config.toml
n_layer = 11
d_model = 448
n_experts = 80
experts_per_token = 8
d_expert = 64
d_shared_expert = 512
activation = "elu"
moe_layers = [0, 1, 2, 3, 4, 5, 6, 7, 8, 9, 10]
router_score = "sigmoid"
normalize_top_k = true
routed_scale = 1.0
balance_loss = 0.000206
balance_bias = true
router_cosine_scale = 10.0
init_std_router = 0.0111
lr_router = 0.00107
vocab_size = 32768
norm = "rmsnorm"
norm_eps = 1e-06
tie_embeddings = false
optimizer = "muon_variant"
lr = 0.00954
beta1 = 0.95
batch_tokens = [65536, 131072]
seq_len = 1024
train_tokens = 425400000
steps = 6119
dataset = "wikipedia_en"
Below are experts of layer 8 (counted from 0) of a mixture-of-experts language model. Rows are named router (the router's row for the expert), up (a neuron's input weights, with its number) and show model dimensions 256-319. Each number is 200 + 30 x the weight over its row's rms, rounded and kept within 0 to 999.
After each expert's rows: "gets" lists some tokens that make up at least twice as much of what it gets as of all text. This comes from a sample of Wikipedia text that the model never trained on. Tokens count by the router's weight.

# expert 63
router,218,245,178,200,243,212,260,191,203,247,219,190,196,247,193,212,194,249,184,248,165,181,162,210,222,180,241,157,148,214,214,208,138,241,217,196,182,125,237,174,238,209,263,203,196,183,214,223,187,186,228,150,191,156,275,203,174,267,265,188,227,139,238,197
up0,155,212,169,235,185,192,164,214,165,197,193,193,193,235,191,209,186,226,205,246,181,176,166,219,231,126,213,171,203,214,194,213,153,218,194,194,135,161,204,158,222,217,218,219,173,168,179,161,145,210,178,205,193,113,192,181,136,221,166,195,247,197,217,171
up1,172,169,202,191,197,162,221,220,220,175,161,174,227,160,140,208,197,181,196,206,200,204,226,255,229,184,177,181,253,225,244,234,195,243,203,192,200,196,262,221,197,196,165,188,197,208,220,255,167,199,204,168,183,161,154,206,223,107,184,168,194,241,191,235
up2,148,188,198,180,175,192,258,198,200,194,203,221,183,199,193,201,153,249,195,189,217,231,153,202,196,141,213,140,168,173,228,161,223,182,245,180,187,212,170,256,173,211,202,167,168,242,192,239,188,247,203,153,189,147,216,217,197,227,244,164,190,200,208,249
up3,191,239,241,176,216,152,234,184,193,233,184,240,240,273,121,161,265,141,204,190,173,230,216,231,267,238,229,202,198,182,191,184,199,186,170,209,264,140,202,217,193,168,169,162,209,194,182,149,249,246,206,147,199,215,205,177,175,207,148,161,193,153,190,154
up4,194,232,263,206,220,174,152,185,160,144,230,213,222,192,235,241,184,227,224,186,191,226,210,196,214,147,220,216,198,206,233,238,183,156,200,230,206,173,198,181,206,157,201,204,142,184,210,144,266,205,200,156,180,210,222,168,195,234,140,193,193,152,235,193
gets: " to", " of", " in", " for", " with", " by"

# expert 57
router,160,197,179,236,219,131,200,204,200,199,230,208,184,245,211,207,200,173,209,223,215,198,223,250,222,175,247,197,188,204,220,236,184,227,209,210,225,169,230,175,229,227,218,147,193,159,197,196,202,202,179,175,215,154,207,172,166,236,208,171,232,195,191,226
up0,204,196,253,197,174,166,200,110,194,231,196,202,173,185,194,184,208,221,207,239,162,229,192,200,208,248,165,216,157,166,222,195,169,158,230,204,199,161,152,210,188,253,219,174,207,256,168,211,187,168,265,149,212,249,212,215,195,263,211,245,188,216,251,171
up1,221,137,216,253,231,204,206,155,192,183,288,172,227,167,171,175,203,246,220,229,215,174,252,234,240,194,250,217,179,178,236,177,171,223,213,159,267,222,198,202,217,200,152,228,178,225,202,147,173,228,111,180,212,211,200,188,196,217,160,238,221,206,206,190
up2,157,243,210,211,203,210,172,234,237,200,244,164,190,194,174,176,210,243,196,231,224,171,187,255,218,223,150,169,213,177,224,211,181,190,166,241,214,194,207,241,197,212,157,134,208,261,168,212,206,234,196,207,156,214,258,212,241,217,238,247,181,218,213,232
up3,186,169,182,214,199,197,195,185,218,159,249,162,178,214,181,176,213,225,203,225,186,246,241,157,224,184,183,182,178,224,218,183,187,244,234,253,174,215,211,241,207,225,184,213,206,180,219,197,135,188,240,184,175,136,244,223,194,277,171,189,244,195,129,189
up4,243,218,229,207,222,225,184,223,231,169,171,197,177,225,223,227,242,203,212,198,227,203,242,162,232,255,190,179,183,243,199,181,207,180,203,159,168,144,233,198,216,260,221,147,199,191,223,182,186,193,184,136,163,234,217,167,209,216,195,165,177,253,233,209
gets: " |", "-", "|", ":", ",", " \""

# expert 30
router,195,203,201,160,216,195,198,172,244,211,249,184,225,206,181,190,250,162,181,215,148,256,203,235,242,172,180,173,187,171,175,246,204,138,231,226,216,192,244,192,206,216,244,201,218,223,191,217,276,157,206,185,209,206,224,171,231,191,192,181,202,206,225,205
up0,199,198,197,199,168,171,215,148,218,225,215,214,228,196,188,198,187,208,202,232,200,195,166,228,223,207,224,137,161,207,157,271,156,246,207,153,195,210,212,228,201,218,204,233,231,190,159,264,225,175,216,179,219,163,226,212,238,157,227,188,180,227,203,196
up1,178,243,197,195,282,167,219,224,223,211,226,154,241,208,202,136,214,225,210,233,213,256,219,247,181,262,200,190,200,254,241,198,210,171,237,179,220,227,254,144,177,204,224,227,216,206,189,204,167,225,208,198,198,185,179,212,168,175,214,176,135,241,214,170
up2,213,146,174,136,186,136,279,180,244,201,151,229,180,205,266,245,211,201,167,243,178,217,237,224,226,185,238,233,216,175,158,225,186,176,256,170,190,220,189,184,217,166,202,186,196,174,174,221,244,225,227,185,188,199,207,219,196,173,201,185,220,209,173,278
up3,190,210,245,246,181,190,207,196,168,191,231,202,179,202,207,187,246,174,233,222,242,249,232,216,227,166,209,229,210,206,156,188,167,220,202,189,200,183,236,169,169,201,226,234,191,259,167,256,248,191,276,208,219,185,227,176,175,161,209,220,221,211,178,183
up4,204,209,218,198,192,193,193,211,188,222,221,174,160,187,192,176,221,221,180,237,197,204,222,248,155,186,197,168,162,180,194,186,186,169,238,233,200,252,249,185,187,185,191,228,203,189,210,237,224,182,194,215,190,212,191,204,203,205,204,203,212,243,184,191
gets: "-", "\n", " |\n", "\n\n", "==", ")\n"

# expert 67
router,222,217,202,212,235,194,201,244,179,205,230,170,183,242,152,191,214,190,188,211,170,219,174,160,207,205,251,207,146,173,186,223,202,158,203,221,210,191,231,160,202,183,281,206,188,162,202,228,217,151,198,182,218,147,230,188,230,222,196,206,241,234,203,217
up0,186,222,186,213,209,221,204,213,231,199,149,239,244,201,237,189,140,166,193,200,176,273,162,175,190,200,267,255,210,189,232,195,242,170,204,225,169,238,240,125,217,164,193,167,207,197,195,221,233,166,239,230,211,153,225,190,152,246,183,251,210,203,211,217
up1,213,241,196,188,202,224,237,169,130,259,235,111,200,251,179,209,188,171,158,206,196,162,165,199,215,189,217,173,162,220,213,211,208,183,217,191,167,223,166,155,124,178,181,229,186,192,197,205,167,193,209,184,190,180,234,263,215,235,188,183,219,214,201,176
up2,193,222,187,230,260,185,199,209,188,218,210,148,225,233,226,140,203,228,163,248,205,190,170,204,245,217,199,191,180,207,244,248,230,182,230,153,237,174,214,160,169,240,160,230,188,215,206,175,140,199,234,199,221,176,212,264,191,184,214,189,206,242,223,227
up3,196,181,227,196,210,212,213,206,159,199,204,207,215,224,239,166,173,177,181,175,165,171,170,233,204,200,236,222,181,222,204,235,189,231,152,196,150,185,185,160,191,219,275,241,156,184,163,229,162,192,218,154,195,145,171,192,226,210,204,168,172,170,229,187
up4,207,222,178,212,193,230,138,210,206,197,224,245,236,160,189,208,214,202,194,220,195,193,218,238,217,265,242,183,199,132,232,202,174,212,188,245,178,151,201,243,201,158,233,208,204,250,182,230,219,218,177,136,199,222,276,128,210,186,227,241,189,234,191,209
gets: " =\n\n", " is", ")", "),", " a", " ("

# expert 76
router,203,238,191,210,192,209,259,187,228,229,207,214,193,183,166,214,220,228,181,238,195,219,186,163,242,194,201,176,166,192,189,231,191,230,201,210,218,186,249,117,227,164,221,204,212,206,259,175,246,152,226,213,179,166,207,202,182,226,273,198,201,186,220,230
up0,204,182,168,169,167,191,237,207,167,229,227,222,189,225,220,195,222,167,155,222,244,184,211,174,219,187,200,175,239,189,230,194,241,179,179,214,162,240,208,208,181,208,211,162,162,243,229,246,225,222,211,198,177,216,176,209,156,217,246,224,235,169,188,241
up1,182,237,199,203,191,219,179,189,219,154,184,115,240,178,211,227,176,192,200,237,216,191,183,162,197,182,224,196,196,175,198,188,228,187,196,199,181,182,179,173,217,195,198,245,201,134,211,213,260,204,175,220,164,244,182,175,135,214,262,156,194,206,210,250
up2,197,189,164,173,198,213,173,176,171,181,223,223,203,184,233,238,236,177,122,217,198,189,186,221,245,204,184,152,148,214,160,230,219,237,197,228,202,170,194,108,192,197,223,146,247,172,251,183,251,143,184,174,195,233,260,220,179,199,221,215,188,235,201,205
up3,225,264,138,198,237,161,185,175,263,175,176,179,150,194,188,182,232,240,218,245,266,195,255,186,221,174,223,203,238,179,195,235,195,203,224,176,221,202,233,208,247,175,139,227,205,208,235,139,207,170,201,174,189,180,198,230,202,185,263,206,204,224,223,213
up4,232,218,193,228,234,211,258,200,186,238,196,225,202,128,165,194,184,149,208,190,194,211,218,209,190,186,171,184,194,201,202,161,88,149,181,206,204,221,215,139,228,189,170,203,226,191,263,217,219,158,252,203,221,197,218,152,215,210,249,184,192,259,198,239
gets: " |", ":", "|", ",", " January", " September"

# expert 53
router,229,179,173,241,241,177,186,207,223,241,211,218,181,255,127,244,202,188,205,210,173,163,179,228,204,166,214,169,199,188,197,236,188,177,232,223,188,195,198,190,196,181,185,193,185,157,191,268,212,139,218,237,210,138,182,174,217,212,207,211,203,174,261,183
up0,217,188,203,217,214,162,219,206,245,211,207,224,187,222,185,156,212,207,210,222,154,174,224,206,258,220,227,213,231,202,219,176,173,238,169,210,235,180,261,177,175,203,153,261,188,205,228,268,190,223,196,207,180,166,176,205,213,188,214,183,165,163,247,171
up1,187,178,216,189,217,183,184,152,234,202,225,207,188,197,222,235,186,174,177,186,200,201,180,218,186,230,180,114,202,175,168,188,186,188,169,199,209,239,228,243,234,248,204,216,224,199,238,223,202,243,236,234,229,228,155,235,224,217,201,160,208,184,249,185
up2,153,185,185,242,266,213,213,199,188,160,195,211,174,269,200,208,214,139,174,173,203,197,191,182,218,153,218,167,276,200,228,183,188,191,260,200,234,154,158,200,171,211,176,220,182,216,178,211,205,152,210,239,181,152,215,211,228,138,203,197,225,231,210,193
up3,236,193,114,202,236,203,193,195,224,213,202,171,180,210,151,197,197,182,213,236,183,89,142,200,183,168,218,190,232,220,202,178,181,217,202,159,205,222,177,171,231,178,179,214,221,229,176,224,211,217,262,206,195,187,215,145,210,219,201,208,229,220,164,201
up4,180,181,207,184,206,225,202,185,203,189,173,242,249,212,162,199,221,194,205,203,204,184,234,217,164,192,208,211,175,228,258,229,175,232,241,219,205,195,201,184,213,210,212,191,222,192,197,184,221,139,256,173,224,176,182,180,189,216,161,300,173,201,208,206
gets: "-", "\n", " |\n", ")\n", " his", "%"

# expert 78
router,192,201,211,202,281,195,228,188,240,201,228,200,185,229,188,252,184,234,185,239,169,183,156,223,240,174,201,174,179,162,205,188,182,186,211,248,226,197,268,191,238,182,190,163,197,153,191,221,210,177,167,230,163,221,239,216,217,205,226,173,223,155,219,245
up0,160,183,191,252,182,224,225,238,232,165,223,163,188,229,202,220,241,175,221,250,196,240,234,233,295,177,201,245,181,203,208,205,204,222,215,179,191,227,244,201,236,213,200,175,192,187,205,160,167,182,159,160,167,197,223,193,246,222,189,209,202,277,193,211
up1,233,172,199,215,213,186,206,208,215,195,178,212,188,227,223,267,213,218,206,165,185,202,204,197,219,203,191,174,152,204,169,222,208,248,244,218,209,170,203,258,177,209,203,208,194,192,200,140,183,158,152,182,201,212,119,193,201,202,186,207,234,186,192,253
up2,172,195,232,221,189,240,172,189,225,223,221,266,163,241,229,238,211,197,218,208,193,175,184,178,229,211,216,137,158,176,209,172,197,237,237,158,195,193,182,232,235,200,225,169,189,160,203,211,191,190,148,176,161,170,207,231,194,247,188,121,205,174,236,202
up3,214,183,224,227,215,204,249,274,242,184,219,224,206,206,175,221,240,182,193,186,277,222,201,242,239,223,191,181,182,246,183,144,259,169,231,219,169,212,221,234,141,216,198,171,198,190,170,193,205,246,186,168,221,240,236,181,187,240,226,153,205,166,192,183
up4,115,248,208,207,221,212,220,206,233,176,203,207,217,239,294,236,258,144,194,205,171,224,202,187,236,230,214,159,219,239,167,179,199,233,133,250,184,232,208,227,279,190,188,160,171,230,189,226,229,165,193,168,174,203,231,229,224,222,189,159,120,303,203,263
gets: " his", "'s", " her", " their", " to", " he"

# expert 42
router,111,217,205,262,238,148,218,220,179,200,220,213,172,261,190,198,231,169,165,201,174,243,141,192,261,181,209,202,202,213,163,209,189,204,206,206,213,220,227,174,199,164,212,202,222,196,255,240,221,147,210,186,187,173,235,220,226,223,206,158,273,207,211,217
up0,211,214,138,226,206,186,174,208,224,196,186,199,168,219,147,218,239,203,161,216,166,220,133,219,198,238,215,179,192,171,257,200,206,174,171,243,218,212,204,207,157,211,160,261,237,173,232,219,212,123,219,207,162,249,222,208,268,192,181,205,235,193,175,207
up1,137,227,198,194,191,176,232,241,193,187,224,197,222,199,203,241,221,132,207,207,198,223,166,178,265,176,192,180,210,241,210,181,198,198,176,211,183,198,183,164,193,215,116,190,199,194,219,244,210,167,193,247,244,198,215,204,185,252,202,207,263,241,191,213
up2,235,229,191,214,197,169,231,186,216,190,181,188,177,234,253,201,177,198,232,214,193,217,239,155,220,216,188,215,197,126,204,222,142,212,155,231,208,228,252,225,181,233,192,221,210,181,202,202,192,226,202,217,208,168,238,188,248,259,215,173,244,151,207,214
up3,189,207,209,208,177,166,168,236,146,172,184,160,188,216,194,243,198,252,130,190,173,210,233,173,209,209,211,236,179,272,231,234,187,224,165,211,173,183,189,223,187,200,208,189,213,217,218,222,175,154,216,187,179,179,195,198,197,196,208,171,239,179,272,192
up4,120,204,171,283,202,190,215,174,245,181,154,152,247,231,176,152,188,162,148,137,214,222,192,214,206,257,196,182,202,152,184,147,206,155,155,189,214,203,195,205,214,202,210,215,235,229,226,188,220,195,233,164,224,187,210,238,196,204,229,176,180,196,209,192
gets: ",", " by", " as", " and", "-", ":"

# expert 73
router,184,231,199,186,204,144,260,220,214,228,183,171,150,206,207,174,225,204,197,228,231,217,178,223,195,182,234,174,170,207,131,210,152,170,197,201,214,181,164,203,194,199,265,167,165,181,189,234,228,169,220,168,206,159,194,187,200,178,231,198,240,202,253,222
up0,215,178,171,164,239,230,277,232,269,209,207,181,254,159,202,225,182,225,155,211,174,206,174,160,203,195,189,234,236,180,217,252,168,165,204,229,206,213,185,219,177,152,231,193,199,201,165,222,203,255,177,229,171,217,214,163,220,256,202,215,262,135,216,240
up1,180,245,204,193,213,207,225,224,222,228,184,217,225,227,224,156,246,224,190,239,158,182,197,193,195,178,230,217,218,225,142,222,190,216,233,204,215,184,159,189,222,227,184,201,200,163,209,202,163,120,200,176,208,192,193,198,244,209,246,190,208,202,220,240
up2,212,202,204,165,215,238,190,207,216,193,173,228,174,242,210,198,246,219,212,207,188,167,153,163,233,210,209,189,169,204,170,239,181,232,204,184,229,184,177,215,216,222,223,186,194,239,169,183,213,206,213,169,146,181,210,237,215,187,162,178,187,237,222,219
up3,180,193,171,182,191,200,206,240,225,237,217,169,173,209,248,234,238,193,120,206,180,198,202,224,172,184,213,215,233,195,179,224,231,198,207,188,185,179,167,267,134,190,220,173,218,245,260,155,226,230,155,266,181,182,197,180,202,218,148,166,172,188,248,218
up4,191,211,157,207,226,239,211,189,225,162,240,139,210,163,184,184,199,198,216,230,164,209,230,248,220,185,226,173,179,186,206,202,198,187,155,199,159,183,194,156,272,126,262,217,198,240,192,228,179,207,211,170,212,197,176,158,244,172,192,196,204,145,250,181
gets: "0", " the", "5", "6", "3", "4"

# expert 38
router,188,204,182,211,242,131,220,181,224,274,238,212,163,198,144,214,220,207,205,223,181,205,190,214,248,192,232,188,194,156,121,213,184,135,203,211,214,214,281,182,204,215,260,154,191,192,233,199,223,172,176,182,223,100,209,150,156,219,259,215,216,237,220,222
up0,158,181,182,224,191,203,233,188,216,152,178,193,224,234,103,216,222,252,260,202,166,182,196,214,196,179,229,218,199,162,161,241,205,216,209,188,174,134,219,192,209,216,207,219,194,180,224,241,172,198,237,242,183,202,184,182,171,204,181,177,255,227,223,232
up1,194,239,222,256,208,138,199,202,270,219,181,231,189,213,181,147,171,221,245,191,197,157,182,240,269,199,203,231,216,173,166,179,194,200,216,203,233,200,179,189,256,214,197,251,199,162,182,227,255,208,202,198,236,194,200,229,187,241,212,195,188,282,192,236
up2,197,218,166,178,162,216,191,201,196,209,220,229,165,167,197,178,221,196,187,169,179,187,200,195,199,198,215,153,216,208,238,226,177,184,171,209,176,189,184,201,197,198,183,238,168,121,257,189,153,212,187,183,186,215,189,168,157,149,230,187,251,186,190,227
up3,218,188,192,212,149,180,226,168,158,267,184,200,190,240,274,189,197,167,153,255,215,243,185,206,226,165,175,156,240,221,226,220,148,258,165,196,203,188,187,214,179,163,218,129,254,204,222,169,169,223,217,273,170,156,150,150,202,182,228,257,150,229,208,217
up4,162,179,243,197,252,181,256,178,257,212,182,184,217,178,184,172,203,172,217,197,114,192,214,221,194,159,226,226,224,197,236,175,201,156,235,227,236,187,201,215,209,241,242,182,175,118,226,209,166,174,214,189,189,154,212,178,225,216,229,169,235,202,220,262
gets: " ", " (", "0", "2", "–", "-"

# expert 18
router,234,223,158,177,210,209,226,220,156,200,291,161,168,243,160,185,215,215,191,206,178,206,200,216,205,163,223,212,146,169,173,185,191,224,200,179,216,181,255,182,220,172,190,194,227,166,204,228,181,167,140,215,206,222,219,168,167,216,252,193,264,186,184,178
up0,264,206,133,203,240,188,199,184,171,198,206,153,217,218,184,181,222,212,184,180,164,223,185,196,174,221,207,117,250,177,211,158,224,205,194,186,258,164,204,190,215,156,208,172,213,233,149,313,211,206,217,217,213,280,194,257,191,264,210,207,154,239,160,214
up1,223,215,219,177,216,216,146,157,134,194,218,212,160,213,236,183,178,169,202,225,166,229,148,208,174,185,170,259,214,219,184,199,216,167,188,221,241,164,215,146,226,188,215,195,189,240,144,205,207,220,166,268,179,123,226,200,223,184,236,233,211,176,178,209
up2,223,169,133,190,212,169,199,218,228,166,222,199,215,221,196,207,193,183,199,191,240,236,158,241,196,241,195,206,238,210,191,193,227,222,243,210,188,218,164,235,206,202,195,215,195,121,178,179,135,188,183,182,218,185,155,209,216,189,167,189,198,170,186,219
up3,168,182,218,180,239,207,207,212,226,194,182,183,192,163,225,183,183,178,168,224,135,200,204,192,247,161,257,166,206,198,184,150,196,204,199,174,238,207,182,205,199,238,199,199,192,225,188,192,215,205,233,240,205,199,194,187,173,192,245,221,231,218,243,210
up4,216,186,130,267,206,179,234,202,228,172,222,157,276,191,220,199,243,264,199,157,198,194,182,239,166,186,229,194,203,131,208,249,160,244,212,218,225,232,154,249,232,204,216,154,155,172,173,178,194,183,166,215,197,237,197,202,222,229,267,206,211,170,199,266
gets: " ", "–", "/", " $", "°", " +"

# expert 26
router,196,190,222,187,241,217,248,188,200,221,236,204,148,203,194,227,221,209,185,181,187,227,193,177,201,136,253,214,93,154,168,227,198,171,212,216,225,188,207,168,175,182,179,201,225,186,229,205,201,148,183,165,215,176,203,184,151,248,252,182,253,173,257,190
up0,145,229,188,126,186,150,186,166,154,190,253,227,191,225,187,245,180,210,197,223,194,187,198,194,244,162,183,213,210,205,166,242,195,212,178,256,227,213,244,203,239,213,211,199,221,194,240,117,207,149,202,156,201,168,231,153,242,170,153,186,217,222,253,226
up1,209,151,179,276,177,206,188,177,204,269,231,180,180,208,211,188,234,169,230,211,206,209,158,205,169,172,210,197,240,210,260,262,260,189,142,196,193,145,225,193,258,198,199,210,138,109,191,262,158,139,188,196,238,187,212,207,177,175,226,183,237,209,185,169
up2,231,225,150,183,182,177,195,181,203,209,208,181,172,208,195,214,180,213,209,200,176,194,157,191,198,203,162,257,171,184,223,176,244,174,170,225,155,247,192,160,145,177,186,220,243,183,164,189,214,199,254,217,184,165,190,175,234,162,183,187,203,196,168,209
up3,177,239,257,262,157,220,228,215,199,224,158,228,203,208,238,220,200,194,188,220,241,178,175,224,248,184,188,194,194,240,116,242,165,180,202,227,245,156,196,180,263,225,217,209,167,197,236,213,146,154,225,216,203,217,163,195,151,206,245,229,198,169,250,181
up4,174,163,215,173,221,249,259,130,189,167,199,241,201,178,233,206,178,228,176,173,203,201,219,205,139,142,223,163,194,192,183,265,155,194,209,203,211,248,210,187,191,165,237,278,198,181,220,185,164,177,157,214,170,225,198,179,157,149,300,187,194,159,217,190
gets: "\n", ")\n", ".\n", "6", " /", "5"

# expert 65
router,195,184,228,190,217,190,202,214,254,225,242,220,156,197,152,213,186,171,187,203,169,227,179,207,202,189,205,153,192,164,155,221,198,181,277,242,214,182,223,170,226,213,263,204,203,189,228,207,211,191,193,211,186,184,222,196,155,221,217,188,206,145,212,230
up0,217,225,189,206,222,202,209,212,234,223,210,260,211,228,215,251,230,178,186,185,249,293,168,172,179,185,194,223,264,208,270,232,157,214,228,179,180,206,242,166,188,185,192,153,276,131,181,183,257,177,209,280,217,247,185,209,165,159,165,207,200,177,208,212
up1,223,216,225,201,223,241,177,128,230,122,188,168,231,208,152,259,178,178,179,220,244,243,232,219,197,173,217,185,230,202,160,168,173,212,174,215,190,169,222,191,202,174,178,212,223,262,218,165,257,203,174,188,271,166,202,245,235,188,181,168,147,197,195,171
up2,148,174,165,189,183,220,190,226,221,192,206,204,160,168,188,212,144,160,164,200,169,216,165,203,177,178,203,243,235,202,214,200,227,173,250,215,192,220,202,144,228,190,239,199,172,192,203,191,191,220,166,243,242,183,274,243,248,191,170,231,214,157,212,253
up3,215,186,191,208,210,191,176,198,248,195,188,199,163,186,190,209,230,180,215,175,181,202,236,189,139,174,197,203,188,174,153,211,212,180,238,178,243,240,257,195,256,209,185,226,197,213,190,162,206,160,201,211,190,254,149,181,184,238,191,141,172,196,254,192
up4,201,263,191,190,219,161,237,161,195,169,208,183,221,204,185,167,214,204,231,165,240,292,160,188,211,208,190,145,204,115,137,186,200,201,122,213,192,194,187,177,184,185,174,190,137,256,186,212,208,217,167,152,183,198,197,227,149,187,205,200,211,183,200,176
gets: "-", "\n", ")\n", " •", " Born", " Total"

# expert 40
router,204,232,171,213,224,161,204,199,184,228,194,170,149,163,157,248,224,167,206,175,191,155,173,226,214,161,244,179,162,221,190,203,199,146,272,242,235,175,222,146,220,169,215,202,243,175,159,249,242,160,188,186,216,223,188,184,242,239,186,214,219,185,208,212
up0,219,204,216,185,179,215,148,220,239,195,236,178,193,186,164,240,217,248,198,218,253,176,178,181,234,214,264,189,182,194,221,163,223,189,249,238,169,193,123,229,218,187,161,197,160,188,198,226,178,196,177,228,225,207,197,221,199,186,196,202,192,188,214,183
up1,212,213,176,197,195,201,237,259,225,196,219,246,173,198,203,220,171,199,201,160,209,219,134,201,214,183,238,178,178,228,228,233,190,152,235,230,238,192,201,185,192,161,198,187,213,194,164,170,245,178,180,241,222,212,201,207,192,185,213,156,202,193,210,146
up2,210,196,165,190,190,182,202,174,225,228,139,199,199,161,179,201,179,78,201,204,187,168,178,164,166,167,204,226,192,253,178,218,146,278,185,252,221,181,170,175,247,170,222,164,170,199,226,194,230,189,220,182,263,205,176,185,224,190,156,190,236,210,199,264
up3,183,203,182,201,215,191,210,217,166,236,210,183,179,209,202,214,192,193,253,209,222,171,195,212,212,175,224,230,182,239,226,119,196,132,231,227,281,142,239,217,154,201,207,152,178,258,235,210,211,209,225,230,262,221,213,232,190,239,224,178,191,189,161,179
up4,231,225,187,220,161,216,176,180,217,275,227,210,254,194,200,232,221,236,165,169,226,180,212,230,191,186,237,157,228,196,155,191,188,159,179,188,226,152,153,255,182,214,171,172,209,219,156,234,201,141,244,162,241,198,191,205,220,219,158,167,156,169,208,211
gets: " |", "|", " |\n", ";", "-", "\n"

# expert 75
router,200,202,189,245,214,135,183,186,204,223,214,183,159,216,180,191,215,182,200,191,176,198,159,268,213,190,221,172,166,213,109,196,169,171,193,181,207,189,184,167,203,187,201,104,221,189,219,232,204,218,248,191,199,207,218,206,179,226,230,167,252,203,191,220
up0,197,156,174,180,197,162,222,168,207,171,264,263,208,253,257,194,258,202,180,205,206,207,220,214,172,221,233,211,181,215,219,239,189,225,180,205,225,165,228,172,216,216,170,186,181,219,195,205,207,167,249,192,211,229,213,167,199,213,202,212,236,227,217,208
up1,210,179,109,204,233,202,215,197,202,145,179,223,211,191,191,161,211,233,204,241,265,212,204,245,179,214,209,210,118,205,164,176,229,190,200,186,225,276,283,167,248,158,171,237,191,189,181,182,173,205,223,187,191,217,204,186,179,187,224,211,215,185,192,232
up2,185,222,205,218,193,169,197,211,191,223,270,191,163,183,167,227,255,159,211,209,209,234,294,205,236,231,208,212,189,227,168,149,171,207,220,176,225,201,223,192,223,205,199,192,173,229,246,221,269,138,229,187,195,190,175,228,205,272,217,158,198,158,224,249
up3,165,160,198,224,202,173,236,170,212,216,172,178,194,195,227,199,217,205,207,188,189,126,223,248,191,187,225,169,173,192,204,188,185,173,177,202,193,147,177,211,187,228,204,233,168,210,196,170,154,184,202,210,204,198,248,208,155,175,173,179,186,242,209,229
up4,190,199,220,183,183,176,169,208,234,198,242,216,262,192,180,177,150,197,181,211,152,213,189,245,207,219,180,197,150,185,148,206,132,217,225,231,197,219,140,194,175,136,218,148,209,209,190,205,203,220,286,277,200,218,180,203,178,270,197,198,249,224,193,195
gets: " |\n", " |", "|", " ", ")", " —"

# expert 70
router,170,210,219,230,205,191,199,174,240,176,194,245,226,241,141,234,213,205,208,241,154,169,182,232,209,190,241,198,155,188,188,215,157,195,185,225,256,222,194,154,175,254,224,185,174,225,245,204,203,191,227,166,195,177,269,212,228,226,235,138,222,225,219,195
up0,218,206,212,189,205,184,217,153,188,191,195,220,174,250,174,240,212,202,184,240,160,202,215,224,203,163,235,167,193,203,153,204,202,209,178,232,238,181,223,218,202,182,209,136,222,231,217,188,159,182,268,161,222,235,219,220,257,177,205,207,150,198,208,190
up1,225,218,202,169,254,158,170,209,174,135,212,106,229,174,167,220,191,174,212,208,166,196,97,188,168,221,214,207,185,161,223,237,153,163,209,253,216,171,224,241,152,224,179,185,212,194,202,224,190,250,157,221,184,213,215,205,231,209,176,209,176,198,200,228
up2,218,262,247,156,207,185,197,190,245,211,210,159,180,142,184,272,216,238,178,234,155,237,196,214,243,209,196,157,185,254,191,249,216,175,225,188,222,243,195,164,206,205,217,225,260,235,188,154,190,201,186,177,206,167,241,240,223,197,184,168,266,165,209,217
up3,208,239,184,212,229,214,206,215,196,212,216,230,186,228,199,228,164,151,211,209,156,220,198,172,189,173,193,190,179,255,208,254,240,198,208,162,268,215,220,205,221,231,186,182,210,218,186,141,194,172,218,191,211,215,235,192,254,201,164,206,193,235,221,191
up4,196,236,196,203,187,252,202,204,267,211,168,225,232,233,211,247,220,188,194,191,173,192,195,213,191,225,210,228,222,213,189,157,233,182,189,202,176,205,194,168,220,237,266,193,204,150,222,227,135,191,200,121,150,176,194,154,228,192,226,164,166,168,184,212
gets: " is", " was", " to", " the", " as", " a"